{
  "n_layer": 14,
  "n_experts": 40,
  "d_expert": 128,
  "activation": "reglu",
  "norm": "rmsnorm",
  "norm_eps": 1e-05,
  "optimizer": "adamw",
  "beta1": 0.9,
  "batch_tokens": [65536, 131072, 196608]
}
Below are experts of layer 7 (counted from 0) of a mixture-of-experts language model. Rows are named router (the router's row for the expert), gate (a neuron's input weights, with its number), up (a neuron's input weights, with its number), down (a neuron's output weights, with its number) and show model dimensions 0-127. Each number is 500 + 50 x the weight over its row's rms, rounded and kept within 0 to 999. Numbers have three digits each.
Before each expert's rows: "comes after" lists some tokens at least twice as common just before its tokens as in all text; "comes before" lists some tokens at least twice as common just after its tokens as in all text. This comes from a sample of Wikipedia text that the model never trained on. Tokens count by the router's weight.

# expert 5
comes after: " |", " was", "ed", " is", " he", " 0"
comes before: "|", "\n", " a", " the", " been", "-"
router:434503499604513512569456499421485532531458490459492569464499460411517443532438508510481476471459530459473476464396387560441473530510478488643532540509529460529411571466457416459443471479462513495481494534470606395507507479373496504488489580492582482471472591489495551500411647455584521476568507518478507536512455492395502448510446457443440476426475483511523552496448508442502442514470
gate0:426467482464407497435462456438386513532495448437549580513444476518446431552426526520476459426502606498477499524458512580488400491474434502568534527443524440463434570443557549463502561501489415520499501522407531467461570530432498433514467610452612502402514525540545479479460487472497483417505483482572445525417448540432511408502376432515476490531486479512481532463463517447461467447463
up0:414469486515400521459539442492408472466516481456562490517460461544487419587447583536462447406502533554533424569511539588471415536467427532524544493461537450452420507440548550497548563522530423539498458571474496532429562485453530418526507576451547464406530480550538442438491509474472508456530446463529423500418496478437529394496354462475499529555443552501469523468504553419450453484543
down0:493501522535475542545459495514498461477557489514566396535512511479590509545480554610446493469542529649574528443595505578576460496392573555421532538501467538367518567536524499535537468438565487570482590550494422549493611467520526459569440500500497486508509525490570497536528540480421475390446505457503514455518567464479491471470455476507551477534476498508525436488517477508378512463388
gate1:482560547504574519627496505462495529541446443466537553491509406455442435566512377493525403399471478509573468519477500542471401524520448507586487572475512527477466517480512530542421471493529553508432439378515524456511525581379522494453489594467504497462523486523417504514525489513462531519592490545439538498484534533433489521549465454500437567535560425535534449507477558432457415387426
up1:481466458494647680498535558538414496502491467480444466430505491461402491464605454490504448454469425527469523487397483634484456584575433520512470515548444439444438492443546450459500500502516509524360518433568476529471595476439546446541518476410453506520418416471496519454520483529544501431487532519450508551554514540505534517452462520515460475463459524506520479513470524424522456491516
down1:559497552444513523407495564522590511526500503556522447560494567495465488473586545416472540510630467577451515503470521472521555476534469490373495513460502531491505509498538551433568561479466390449460340500544472590471430496494523436499517472533488587446455491523582480570542449476578588499491531466542501572529563568584540478430549467536483477524546461506515382501581511538468462556523
gate2:544454527504551554553461523475475519519430457483434602480524434509505460444463547438425555586482466467555582562555404439446519424435547380503504470518511508406496507443457485488544462575552429446589536477603566500484464447501437483491531569529409536433504580509514482441464465409529447490550421499421518507444439509491607477489489523473455490501455591527485542521536576454502417470553
up2:436425466472427468384516496427495525524457476456451469551570531497538592566452510614486488497620538533538497435523546488504485529461490550509452554500564577463507451583528564530504615517504581514468497518481535492513422621481526566486429512466480643529474508533531544475510527453571571515527437600498540478522480490584525371522503524588466484499502475479511519463547589454469499558572
down2:526496498533527498426506429515501602458489431469467475447580561378550521611428429486552466568493466542402532478530583461551484545492510545511542453472505466529538417421512507538486520482502527509512483514540522452586457539427507561545471509507466569530520521529572505448463554537541527451465538589559409516502447416548389462488499483534487416539531524396451475469553514481578358441582
gate3:479437564525551454579541555467535454423495424431464469513464560492439450529569530578486476598514517522473538533522499538471506596568512444641545552569491462486426442558510463500515506486538544451497462516445584398463490514449503541534445492522560597524429529397533603571421510450530487484447476394578523572478524508510549532506537405437420483488591533521496519486451508479476514579477
up3:532547488483531466554503491539564498561546536486557399522460462398492427500448479468423432543512469479467577540536586561518508467534493548479540592511563546495531525440529490502419464533540465558499522526463391560502541507513478420534505561605453479482540473444557482599622464463428516464433480494460438498523508426526439441407489530491500544487546428485540492590435453524650414535456
down3:570528519443539535521504488517497464516434536493516429559451474423561432428542481447604487505522501520510499531591446443497484528577551451400484484535502478479619586513483519571452518555526506525526521442495496514520603565457545353397384578603428522510521513500523427478555468592429471531487468575463535521458500526460516458437511505533524523521537506519423509532501382558592502462502
gate4:479534525617548514488429496492561525526515454501462506447469449465514420474557490484519512531415477451433496455403427530458488523460444491579509417482564434546484599477491494457471494431481557430460443543545566411498447529432492514511547524450532510479483524374500547517433643419543561519517499535496510543529447428374463487426464409464460439432415529499549558510545484477475440566450
up4:446480598426502465588524494560535507660485501474564421538529547531464490446465518464485591569617494447497607465524518494507406501531499455467555543459465491483512499577505538476557426528509548423475591526450402500441568535522518466476479552641454496565491486496504573504540400550474589553457426491504493461482430489568539570454472507497534513588500503482416504541511497487510488421489
down4:532418543528539569512522563425444554520490456462445609430429473556527502547396635606546448408435520451556469502528450445496574522553451479484503512435530536418535516526602484539460429490486457485542556413610527530522512515481523500501505536469463590498449574575480433431513425522578451499478567519517490479471535553452481512482505503540540579539522482470504494502499600463485578591542
gate5:438499583547488468522575533468550489510476499476486485513524438411557438500441536524536517518496379603511535522453459526414494568503530546518479606596521399528457483460536459468508423454560563493497457583504509495523505512426552542495519481521474485469501596463500535486519617514567517499526477547398450567519577492430539404492442386397442597510494524561464573507429556455481533551544
up5:514525375529553457581539548533582486513533496423554471476425457432525518538415487418518485523537447522465542485537497490513506480383553541486426451585589481484537530473435474512500453512545518474535510466620465521460442381518520534490573446454508410558548506366486565461513613489410538506468557503444508520511525473474525530606461484579568474573502567538527533479518524548512527579551
down5:486469483515512488540452414540550509394452496501544425528480534478480448479521510381522567591487479451489465476522526493481500508501517438499370403502441502628502457526543455463551512420618559483529509524586485564398489445470517560442585435533423486517489505407398552457488503557482518537473503562597464516528473455478538519478504481546486443481474549525486507603354470518527472486576
gate6:498503475506466463449536517534488545498489510539514519423490448532510448536419526575510487444502538531553542458430461412433514557508483504520487532448574571529486455392500462495548467538463485439615431564531545481454522424488434427508528488347493482475634548524458485493421564493537543535547588468471499491458494520502565582511413530490380521430442447467442564459584607558486448552521
up6:395424463424507389526491523417472557579498550459601464528460534420425518503474615436438557507578476594482502555537488480490501535487514498547570583517468534520538505482498511488538528476545522614503577450477511454538463464496542529441511484557525499531511507436500590569524443564487645470434522496542593544535452546455563458440541470496479441529523540499511497496389432498463535427422
down6:524452474410500473521555418501500483488613524611541463411532577511548546475440589521561501514600452512425492478482470448518530512445468613493538537430476464529410438463427488503539564575579531541423393530526572501440487397515457545472596538427485521562570486476446537479526556530536518514484497468462488489466534441494659488531554471549447481471452508502431442496496462454484470498531
gate7:423468488558451442554403545498515538582510487470553565469463507498445497560537472436615438493444543471419542433473475531441446531469501494546495429505538529510495529469417486499393462463514480496496565421478535411489501476491489421536453518498563480500471583551507466512392607413522471542502602431519493500580512497417535517481419471508396425462444414601543528461459510460466452501591
up7:447452501526427459569436551531544545518454501505504548484479483550455498599512496459580498443410503539467545463457502544464480473571560461497498424503528578539563511505500465536381510445493497507466534411530475434458529472483483389536478459523529488482486568548579553493426596489525476518468644473608518551575489468479523455501458447601420461334533419556573513453499508512453460483518
down7:443501491511513557432548512568522537453583439474394538503499454484455523443452399582509504433471494543553629450508488557443411488545510459482568556547499490511461509439447422409555435546487485495426530449493434434560514560552440496458503468592521541427605517518548560534453440458474595520471539461581515473474404429532541539521519519487494458447474476452542418526486595454521541506420
gate8:505468597496617525578485503416462540635485396432568566449505471478514409519447435515489501521449552485494472569453511463462531517443468609556518488538448550479452454535580560504441499496516455463454424447520609473569480486425528518458501542479579517409439568406442499460466496457538495505464486457421460559508473542451494503565492452435494483550447573517518487537450447395472508438542
up8:481543502529423454420538481554573455403472596481529535563563554469501540442609574439453463508495461515480409446514450468533435391483572414505504529456540556523473518542457467526448478472388538540581571563467505540485488505481531581584505505521505525540483564471538428549480571591501494520552474511492407459507542491480546487547565433477494493480610391476476483419498493589545480586536
down8:482472533460445478551506459446482572474497477480479485459510464406546455536446508519370465473568413536393559481572516555531530365483511527546477455532550456606430541473557391530487444516509487507453484564574548412550519497467378529495408474536476439517493446508503452471558646562516461506526433515430444560465494470435519458481541409516502443492526525471530541458521480547465489531583
gate9:461544594578484423543516425478406516453446450540522499534518485475467415561409422496477452514453466438513501500444491503495458602577443458592626533516548498534411515452428537517509491565487477439495474569424584501490530481435560454432432488536475492457461591514540508469468574486473489473546509560533511497382415490423436414478467480582400537512509486419436528492445445510479504503485
up9:400558585531479552470506445460491529487481495545528472510489426529483468489517412533453520567556476373560426477511483441544501494532510531562603455533376620433427508547425530499503476538419514515490488495437499509391514494504485427429460541522554589461459469444550399494566426418515502473607432440593508485499534541423479545499528499459482610449506480457504474509511448458487485512437
down9:477535603477519533523499515373510553512534435532518509507514511593520469514522431451493476437530455551433528505373499359546460575502502447450482505495493546485590505577473504529510442638442457461509574503416499446500564608474491519562523561564557561514462465523607517466576493460430472533537456437455493461551491491508437548458473408525494497543542517529561499442547466514449479425405
gate10:440405508451625519515399494477556526479467516405467510558482510415604536472502535513444509535435514578406442507496479464430547503547420473560478484582487558584491513534482501500552489527529463467546533530339543459488565563478465439552567492478681571480528479545461469449481490505455514557525405496523475543506482543448505469432498512496489400540492470536571520453485518417496525517501
up10:536558508532401478531522589467407495535515457520532424409495426491401442570430421500480430426497542418567534541501515538575451516411522444479521492444439475456522503500521444556403443498487546556469462431597547500486469465426484602463489501575403441520436570518558488570499513478585491400477591540509499517552516484486572491547540491500523593470489507476404541525529505510430451477493
down10:520483510457528515466516521520471535499483483429500586492552515429465497455491517524463527531535560519433556455539480510501524475423566479640524349524438478477502493483541422483535515497466459510461502539524644454400470471513566466456580470526511544485476595528488481456579494450580469447495516511316534483446514517440490495535438452503525546440548452527406577468465507464536527434362
gate11:444577465617521575487525423541578536526424567491403541538548410556517457506483566541444427434560472526580487449470428543434486485526424545549436503565460569474499587544449466524518559479510514541459503514440493457508447487444627603477470498427558529474530547497456535445558557492498438418485506527426484576514509389505567440508466521548539478485519473509561497415504516454470423507442
up11:554578531604451563478470458458567463509520560545516516502465488534516508554541558566536483558632505566512496564554479429480409601503536484517447475414447482488539555615416489505505532492477542525570450588475503543472377476468476564595560514472581507542512567535540535483503546491471401533516492448464505658532482455535552476497483531468552532462444461402477508403519503518468493510540
down11:436560551488633471451540447469468556458417534513560521505487504502502515446460437478494491459421461429478551456541505470578569499385486558510560510597569555484480549477465551459545522482547524438566567535500452500476475507517466474538442514431362585560584469435451488554470458512470559490459451513506550442520405562537465520558605528593485435530462502539593438589499483460467502434501
gate12:519477472532467502510505517458507501504463466454414570421429513467510474511434480547446409400465463434473556463526442517521423463585501445546472630410500531525482562458519492421387440503503587481473517461490648441491444508400556474467515494446582482470528550501396563493508533476614468484479514515418439514487486560454498503377526564574477468434510460510447532494433512486508517466456
up12:551592491528553543520459507564528474510516487620586490476509516571487441516511582476496471528512553437442517457523468516535430442443468487529551488476454475491475584624453511500508532529491565514516522497431493514476594466516437490531440599524509466497463498419490407393496591506413508468549474480535521450471450466562476482519405476454522476409416528477637518443630516581511454590451
down12:490508455562459545439441430518446515563474477493486446536474473472561538486504538624539518461446574526409428430455497540493490504451419509488552410389545556441475526499578546657536433490411455519493504528545411522416545444541502555505457490461460531520450477560571545464484548457504490385516500590471496446507546510541567553458585540470520439534392486518561522470562516495440490543495
gate13:495418566500544490494530493490425539405512486514482522452527490459511443458458517476544501525547520534566453455409344465396542539508492492551541537467553476418487478425549419476520533572503500530410507486483477461536508545495445528406407526434521596490479490523503539520454570542484509390618563558479563542409436474552481412480586498473505475428552473518444478466412535430546537436451
up13:484535503405566531503446443563513548455492520478499541525442580503464443380492540510453392545447546513484525457514447446487442527473447423504461519588551494552438527463515545459502537514568478519584510459527537474496537605518550481519458592528481500443513452439640540585509390487525537565502383599545534400528509508526450469549480425480406512494479468541545553511550607479524515473545
down13:479491385523476546477529546539438462451535543511563553532456520535415484493521497538561476493471500436459565498553497483530454445505441462530482554440505549434635470503468571440518522486515543522459415462521543535562518457492454524493641573353548495551532562493510480514527532586533472518582544488620571511469562461579630490440472502538451466515440541422416499504479453511540575451527
gate14:544542452514510534487424505482602552497527527397558421517437433457440490523554493455466429518487505522536505518472455441562529623528518447488520501519508417590452589469545482479458433552457454471456507604479608460570566535473522487418469482530515597612537580519525522566486510448482561484449565524522527582572465586434466586452475495514494528446557466523567520442517414467488418526519
up14:472430535507449555490477510497418518501487510475473482477572514459470492447404544501454426506532495458416400499483567525439458395507449560533520444577537492467608496542569576492508514412444583491591574480521468505473567350412454561536449567461466489476579404439410455456475454541490485551494440527505465502476565509578542478543531537536508505495404533483455499410462528535577463504475
down14:503541546515517467545524490456506481503512483565538498481438521477592470503387558520520652530497600517420491556533590586427552445502421393527488549578540460423462501542490492488527552599570478509526494559458469490466565427482450455516481574437509511575505432499451503530488509473490496493536491479548521564521510508558479482477498428442596561462512532461451499418362475578611419460502
gate15:473504424569490500504475440460387439478417479404470469472492477474539375507516521549438423496512501509503491512532461553515566561473476492556523557450498518460449486484445540468559490516501533525459521493474522492418506585431541539457435640478550511452411523523567468485509593465594534479543559480537464581602495555509516557428432488477388605427533537475476498526396467430559423525500
up15:538511496480478444500495569517571559531582469535477453445550512539441553532515481397570483490516512470424510473453564533534516436458498506514460427415516507435550466520443399536466524524525457461457478446475476440514428504513606512549560428508455366566412399466392596475573552483464495589475535491481459471462507485505568542525492408582527434529513479520559489476520511534434463640557
down15:446483439542500473471507479497488564528466523557459588425543559479466490512555544484523513508458521448513424479411427565420499486462439414582437473550580535542513526471541592442440536406507447429504415489561530573537429438614393521496381506517469463568459518472515524457424451540538580492419548552548528504407470492441516554546511567463536420457462506530506559530565509514542542520546
gate16:546488531491492490550520507505487534582379501401578542549438497464499465573489489534399544485583564527406520470480453465429523492521497549545451486549591392542433565455517467388398461513526466432451457559426591485547455512491578575540486513447556532486576581479534424555465529455509497491455578509524488469490544501407455539502519489572536466524583548529510543441510491427422485574495
up16:450526500508582508444504458510572508447556560544505451487588555495514510494517508487538519511445410455469441432546485419592509475569473517463471489495364463506479445620456506580552452413536517479596472439492484547451484389535482489503520517529507421528408480476495581561474448592478459405503491469439476594432481474577493462441564503517426510465486518439568432515481472624503422478499
down16:522513562486454498441525543432480537500520501549547568447523498462591465537487445519482418515512488571416584502559513516530513497532528511546439550503505431598415489522506476471509382452436475494555531537386550459480410474505599434458519464413511572524605525531416513552523512472593479450528506498435452429510591587486494562484530597601535484560469495427494523418478503476517502476385
gate17:470431560530515448537397473556519545503423602493466452516527473425487460455462508468483527510519473415551387474480520512533475488449555430518527432582475567437416546459386484514501461579447505548489489564608534472559446448487442381547423523467471499445497576497486515510516517547520536472571451563596509487531410575427541425503504514445508579406491518471561440544443495474479444465459
up17:448518468451527449456546450417483435528478462465540669478470481555524422497494469487524493489554566553506500513498528420502501509530456605539486437510586478505580447480591541518489534500435548436517486442398445469529473496495511540530489522560459527540477543550556451557491453456513447445415436454457478564464483482512382552487545471548489516528515506560463666441467430559452579518617
down17:449541484469527532590479502443453581531454511432445554458438493435424484506439498494497529411483508421565408473532489503500460469464554541557504499480502477434511501476486499481349436471466503528485469574556481529468540498531450555502456528485499451521492497599427495454478561455508478422443393501475559578396540478412496585406565452353485499545491529428506506475507492591396442536453
gate18:443453575474469519567445393487570584505492464532612503492462523489572448530465566547458561467469437612462472459446520506447430427531575454488485569512542545530492513404532499555504567399496588508571518532485585523502579477456459443447450488486492544527588501549477572540483551503515569447523450471505446481521462545512563511513506560529519421390516499595563515534405400541458480490456
up18:439578507474615522427537556481473528515468499453466467537528477444454569515471468436491494476477510448493516478557507458527588548513512593563494390592423460563497502617534433559516429590555403396492482444488483486509391460551513548542546492523529508432506465447513438476598486470423538493432454508511544501440473494523425481447478427545462584617560512472556482482558551532458519527559
down18:543527482477508515446468463495448553498503588436458539470489424584551479615543542513526483561489485496394450487447433462504476617429532477589480389483458628562480532480532513467404513478434364468536487533558617504421530449526532427488465526450566522521530489546584538486496515541556521552487555627512469571537484508524547494566478499569490482469467505436448548546497519477443555491474
gate19:404506509566554514657488461420539470525444582450397524530542519431470502444443484547508461561455562451427500467527354503485411479471499408508455567575502535542457529492555473507504469449430420494463580543460571479519484495427511544493426552467567531500456507491598499433461572547540504537519440602478462432500491457444539474544508446454439455394488443528536505536481514479513537493488
up19:546495414547472426488513496531549491509569393453570484454579465552487544481566497448586525541441510560405509524451465451487523387478544487422500509525430576476479438526607571506514570492469355490546555475467491527621534429499557528557541517530446468482541417572498578525487528535470487507491499455445515508657532450512454498484485515441537464509535544491534414479413510474517520543430
down19:471458522575548540459517594584585576491477375517462552516457493486451470511564546451513542562437459429560465391529589596497512473500554451438510538526570494488463546575492483416507530495447456476531546444495455440485495467460477418447530451546602510479574515328542503480504481415512611516395474474499547508550516502502508552486464512498402534511430454517515543539505502573518510505537
gate20:387507495505437467568522497471440484374472564453565443472437477469587437439407495481511463457491404438507562497513452502430555478652501528481483511493560566487469553414474469503483470472550526454510385510539510493516539471458435463457544532535466414461463559498465621474509543516530515441590485606450468440494456465465566380508469485482418545440525501503434508527565491446500492520485
up20:391474452506464496565534500465431502427460495431548439480436482494550430389439494460500442461526458503493473491536472466490544473540415516479453485491596545547466588395468465481508514456577507438553417455604476499522606434438537469529600483585473389446423530503487627479519459507542514445520480562438474399453449470503588451521414540462518482481513528487443528528548494460453471518509
down20:556463542539525426510475427470550441436629525414543434553450558501491538487516550451459527513558494552521567588573499448525550578503581566342470499474557504426558481608463476528542504498547594559500518508506523532529470499488551511550551525543495484491473501447506414435491518622403476521540485557566486447420554497466470489483470529537492501563461401425412513465452507567476506531548
gate21:541445509483454486430553499499505523565541491522538490515532545482512421529553476467569579543431527496431493424517448432407508533541563435549488475588506552479517612362472495472561461606506463486519524568546542460398553423499443520447562487516548567526458555520496431571430605505508425496453491465417441617522384532473546514465423512465439502414457507481462488462480490488470541492523
up21:509475434510556481509560533473499572477527479567547510400452512550417504508559403422633483603516526510444511562517499418514417480564539510474589541526626511482461540421468528516447435520447449408515516419510554460508525536394487571476429547568555463447506523516514531521459558512537581422548447447431453491514468448474566529508453467491443538493503586487480444447499585558515527547455
down21:536522549528496382464565444567559512422539599462473516538486524547451494531526554510489463455498453573551551489531521544476501582543507511443484440507567438486551488465546450555581465438594509601475492510537500490554522457560461528483470556427467547496513447484527394543572480548455657446460339537509514491555439514489546493516561561556471537512524505548511481620461437455450536554540
gate22:479442515571451404514431478429543434505510497463485472541525529419512482536464517564487487552412640470511495499474433461547491495497493434525491523430486506489451542429523431495435482534510560611582563513452547431543564430541489455531522504521635457520477534465458517537472523465496536514542524535444556571386504570387452435516448504429465552443571577387469538474441477584461479516486
up22:438475565474488443467488556508508469535523573446485471491515549498494440432501510477461460420469401572482518590419465599582619534483532452527543618469404488503484443454528600495568461507476513478580410521491513425453480446576543464467536510595576447517462487454468520458537475482599470417517445531476546456530469543469516525517474581522516444487375523567505481578449521539482558425542
down22:515441484536569414488462415479455482577488488479508472490586464507469489437467457434551491511538485462470501478475439487456496474507562472492509529478545410512422565508549464482495506421491493392472425511479626398463507521549452502481491521535484465536578493585417550451395611502530519521535480522471497389398402407445444403510442529463537540455509530532430485457510424392517427482536
gate23:523453492552486496544501493417483606562508506456590545474523559412544482463524420471512502398533519462411486497532488475455440464459624469593517441438508384512460507470495435491520480448471488455521558505469582437483492493503504490461444561469548429448571512407448511482437572432543478538504606480494441486526494560420423433554511440403499518492404454483518524419502419441542481534585
up23:546562569469494530501520460591415588491469438530534488461522541532467473438418438484457460574493533506476537397500486545443627436536456517441546541555449559454521498486550455487446480446488460575426507580468461434408436488518505494469523577485517430467481554498459491556511469588560491470481511472454545536539531456578640423487392599478468491471531492391513462449534501456512455576546
down23:478495531538481491460464452504476471534468470481452473514415560442604574558444521421444436506533497589549515442458591451507488490495513428415479520491440542553405556528460482518460586478539531541441551376395526427436380541458464408496552498516533542574552437509483448468539518569489475575517456495539551525434478465498429522482486500453522526535503519519513449504593491559670482519497
gate24:574503408546477478504563474490503523437531540494537579442587536420445568541482524395504532475452555534526470438391507483486539535578532507546470483483434500493431549452477478406512502592537520572467540544490572449542539492536555445457518544535673529470553499548556446561408628526570497524477498554462446485479465482460533487519452515488471457487515460459451536482427480582395441456559
up24:512512452512466554485470487498482499415468505574542555428482520572527390509479559455528619442518602460551431496461491452555494505476600508574533447511475531429372551497511511471580526578551420541485538574521496536498581435489500534457466472607534471418553563503600451437540509540504533579517498540427499476551480443532555456505478417535527565480537487450456495487480516454431508473641
down24:496515544487472477493456513524435418407548483531474352586459439486531612594570571478543443485548503478589431497525498414535444502421537520516469535465559478511457482451444427531607436502490573498448491521513413550449594561581533415563437525465388511564474557477509518532569523550485464506499501499554486623453446512477517564485490555535458489517513488534522524469494447573476561520460
gate25:540470507481521482540495513410426586516467464513541460504598455523555523543502466472473455460395547519515536491474540449454513441574534495485556482502556472517466449552528467478465542540484454522497591564469618442534561491549526480502655512530511535445482515495506491441506534574526529514533564455421450502430453455336501369425534520474575527542448467522483517586516504578584561446407
up25:509447576491532507536423487463427512484521465459481493494541488525520458555464525423496405557529458574540442494462525474486556452569577441450482502448561567515458360556466515491473497572544512471447550489495550475541516462538445567510578485494501492575440508525481466434427485502478383505493562591477443559450555471402440503407506532478543533531427483510428416540475512597429450348554
down25:482559463528484513503526582455433513521476492458541436492447463501519517493486526542437461606540593527585535572567467527470456458535496414478437510521585433613496460614395508454470475534566466465455433469526461547518528412479543444500495584556489488451504548407487491526489488485383494575459479611418557466556486443455508512533412622535505465507492573487556518485477495498443430481422
gate26:490471533547469553614529479441465568541503515510586496484509591482534466530410558484490534519510560520487583467527417450513398501469363539573465537531493459447458545393478452494487383537512525471490468438446581423393512504432495535483460591519560446468437468452521550476519602491600582431501509459437495484442419532442471433503508504446419507544457555479506531503471468485497532560539
up26:479538513434534470462469503525530458481431471499542522483447393546481503403560503490467483462515513433463436513478563573556597447558585417449601408405516493590565512541524555514480562385458490468529551561541517488565484491493518535498514427504402523488501529515465434564517480442521420504507456570578513528570579477544481566501559532540585382487554425505466502470570509535494389473481
down26:494506474519568589602455532441483477567468452415524577485437412426539388526416491444493437512466462457504493543477520487486463496422503489616538577441448424567412544437489556434460492479452536440499495417498551477530480422502477427468513536547581432527585491553514507430542531426506475433503530499535496455562425620402454541583458497478514457486520473469441485446490520541523520438492
gate27:493551414572534572512529535407581541558512441529526522463503404447485499551468545520491483496494494514486506444422407513446506512550462485577521599496492447512442594497493436456418549510517568485472544548474570448499488556452453572553506549467532415450577576536529492518465668413493468452546554482420485465415546480438486467453463535472523517457388564513573537460507531516472572559456
up27:510464434446431450458491492570550540520497551516550522526489505591423631439616460466576587528414487398478455561554446467512463522447467447464574466491565562558447489454513524498560449456426464502526477597594513520513475478600484473480544531601504514563511450418547441494487392539510549526593435503478492447564529465543493518525539494555500539484501559442506509596551512470558514461545
down27:536481535472601550457590543417601477510440477519503634500487496502424479494431449419486406490462480401537548580506476394465571471478525541514450469540510497577562456539452522584440509587482492587529491536467649537464510536482501399440493457498552478472551547471500424445502459535485434569519450534515600566491535487487424452541469517500492542526546536425511485493604517504491516525495
gate28:478530552564491564528542427463393554589502453521520508543549502443519429564429482546451472445540500477504444496427445584519473615500523514506562537416499402447423587516449508503488473566460522569458599519463508440458503553416430443520543577524602525429529538572576486516491627526553493395472547458504467523445497473483499448464423506508493532503480497551504488502399546409498483534517
up28:464568575438524542480549456456388539489516436506513543487534480537509408502471575560423437455528558551578458565467502563444530513524506520597507527473557441474481521425492560423497572523502509512458520488472508482469531595517383421529478626449542491454530574582530462530488530511512495425517568480546461506347465540457512489481453534511386490499462597569533521533441559443506545430531
down28:497452436588391540576499567538448546513515472483524343554502516490607505528487577590485580427494488518525482476535490569562460536465487606462537501425499491399418586519531497576602485494518544486510560566473407431516548481472527508526523500518519430510434487516554510552467546443406481423415520534448450466529533419431489467435507449543559481485482478567559506453454526518478460471464
gate29:508467449549608457630503461497535487437399527420500588483503443435523458498521557555576462568538562488489475541461397570411510534566491498551424578455435468495480474390541517435469476423458526431453515470566556507434450474459474628520380495478518554529465500517536507483484515495520505450497397537532573505529438550537476494516545523456524515498447443433479565424546490444495429496530
up29:452406438502549468542525453487495427473356537537480596426504443465515484435535543505499461542588442497543495549523425570468531550534457543553455565484464453476491495380462544484443534441474509489451534447516537491424420497529528586508389427485501557625475475499536572491424476538468494454522446464540510475450413548556453469491542540475420534515393437457503541386500439496505452486497
down29:491453558462558441472598519548571510577508512455420519458481543518524547445452532525558512447559524570552595457538449458506525572488551482479426543482503517482463512456523517470472481479525507471524500381501434507497464479492442482540532397455478450491506470447543589509452443477400440500461537540578609413503422492531478576476497537592524463573499530531476523447527418345424623510546
gate30:492476524509455560461520495454508444500547543445503619443520440462544465501468487413528549549500518568458453535429443577497518482635432499567561526489522441554529517514410536456438482502541497553504450550546528424475523523428488400511472562501446415467529567553543480536513571521536555359539470483565518594485404438473466572453521504401385449461429556513491544546513499484466504438537
up30:431544534494476552490512432545521568489472482480574538538438508495520394578482510451553489502490476490519478442492532444480533578410563504417528428647560484456506539453370454522523529510494457512544539522503505503493442484489485463551477551555575539403396515478387481553566485532531585605558424541500574561505513506470558495439451522550483462537495586451474417559454521492477502584593
down30:560416501464453551584468554482486467499411473553541529512567481556497462493499480580561436551457414427547509542572513465486563505556475526456453509498586472451502562495370462506481583503470454463522529498485497443478543472488493455485550613550454598481495435435544434425568439522459410420476492429478557559463505460419490516435527449553480465497507548522460436553609445515553454441394
gate31:435555494519515535489415563431512446494446523519501578521513446481473413536521499532509437538551483415486474455551477475498455423459473520564620570522497530480439592520489441549468450457463538468508406571488539441524475453470486588562407588527537490502469580493505595489458620430557531476476585528460549542502494447496561545524489492401411434393459496529505606477453553474522443519443
up31:485507429490497573454460562464548437509496506514494570491469462510452408502533460492552484591559519413492553392530456477420540454473525573538591453397515548478538583538488552465441417488506527519414457489506452480526417433467509581547434471557505534428543522441567573552473508459525505481479580544542525595494550411507562514550567515381466451485525521400454552522511569498439460543430
down31:576615594473546515555527500505462456609546541563553464495511521508421598442534472498545514566509476505577479425589483491537465531500509466476556542519468570414439544475528481478493499486567546524501540466576392488413549625564479575490547502408450472586462519411489557512528472506409472523485441429530544528492436513508582463517603455514517521535445511544585490478494506415460496424506
gate32:375521525612422497519435512523537607545520505453510531464507467422502461521416552486436526469483465518548422488440521545512504572480432540531498520483530456532439508466511535543520547367555498552390583551532537482406518451395523509489493433516531414506503548535403546474463635412459581440527553540484494495521515474418477414586488528505480434535542540572468532487440509494513494526501
up32:498600471562553596527588485508597524579476511526405506409524435474486537542512501441545418507527455468533578493485457473492528575492466512506335529455416468521566499530530482546417579483572566450437547452485499467514505504529493527536521455470453488553497477435575460498522553485499498513488626427361508462507552468515483583583545542498533474517474511520572531523604485418492540509445
down32:559519495572441421469431556501469462513489600516434403470551427535468496481603557499476491610506499515496464449440561551477498525557438560494396529517608486554475434423455569380490531522440536417494542473493427480562436572454443529490582526549446414527569434523396511436428500507560535530479496467494466424499515494554555495472541499469571503456457509556528560559446539546530505513492
gate33:504442516507415414501504568469517518504482539485450526466486431385445441498494398612493476462461444464531492490518396493514432495565424433638573514467486624461526479510481434491443471448527543534454511426387593497487460394488496534474490533507551495457495528502492486580478461433583455486444581510575451554537528502507484563491539436493453555563508491544491562553461483540474422538419
up33:509524497503407427473552484559531502512396465506396555479470528414538476544539418552475400533564477456466575446486427492538545483464434470449590557467459526488519495511437429557485504497500519550466492443423468464548465419479513499514481440558585510404464507501567488620512453468534514441371541501594503557555433525559536500436444475470442595589521541517503590542477481551487500559457
down33:461513572408559553513582506446552452492552524452539550534462499480544550441493533451534505575525538365501632490480427413545547539552553487460551483533444520430544547470491582487559483534497490501523521523525576569523498594596477397512504549506496575519525546437574461448594444588498391532557439517496572478437547530464523449457519580504486432526515521442439492475558451483540443518477
gate34:430516552416456426548398496444475492581507468410401520465511413372530509513498520486469432521561476542407487493435450473516554497509425484511540501509483459523496576553493503507468405485490613539578527496525481488492520453425573543502456532469454436585557425483486520422485467510402464533504508562581482552527509521437539460485566473553430486489450568465561494433367525576432500528464
up34:538359560493471522494525472517558470531455561522629493622543564541487578482536580550503559617493508446492538444566442465546528491475682542487517499508459485542538430537575570533541502505472435449549541482561512558519489585510474508530568444523530551477514521576514426543481467471465464500415467489492485465527523491480424503545376491514512459498418539551513496459505426457542470507417
down34:459491485468491444572505644543490451435527393480492601440441512464559510552547544564523451412502530592488525513525421494488505569496487546593457474560494446505518510464401491444526454576455444386539480400478540461559471513479481498490492580377430477506540538491475552512438493473456586494562539469607513514532516539412511514486482520621476425422521517499514591516480528495482451517489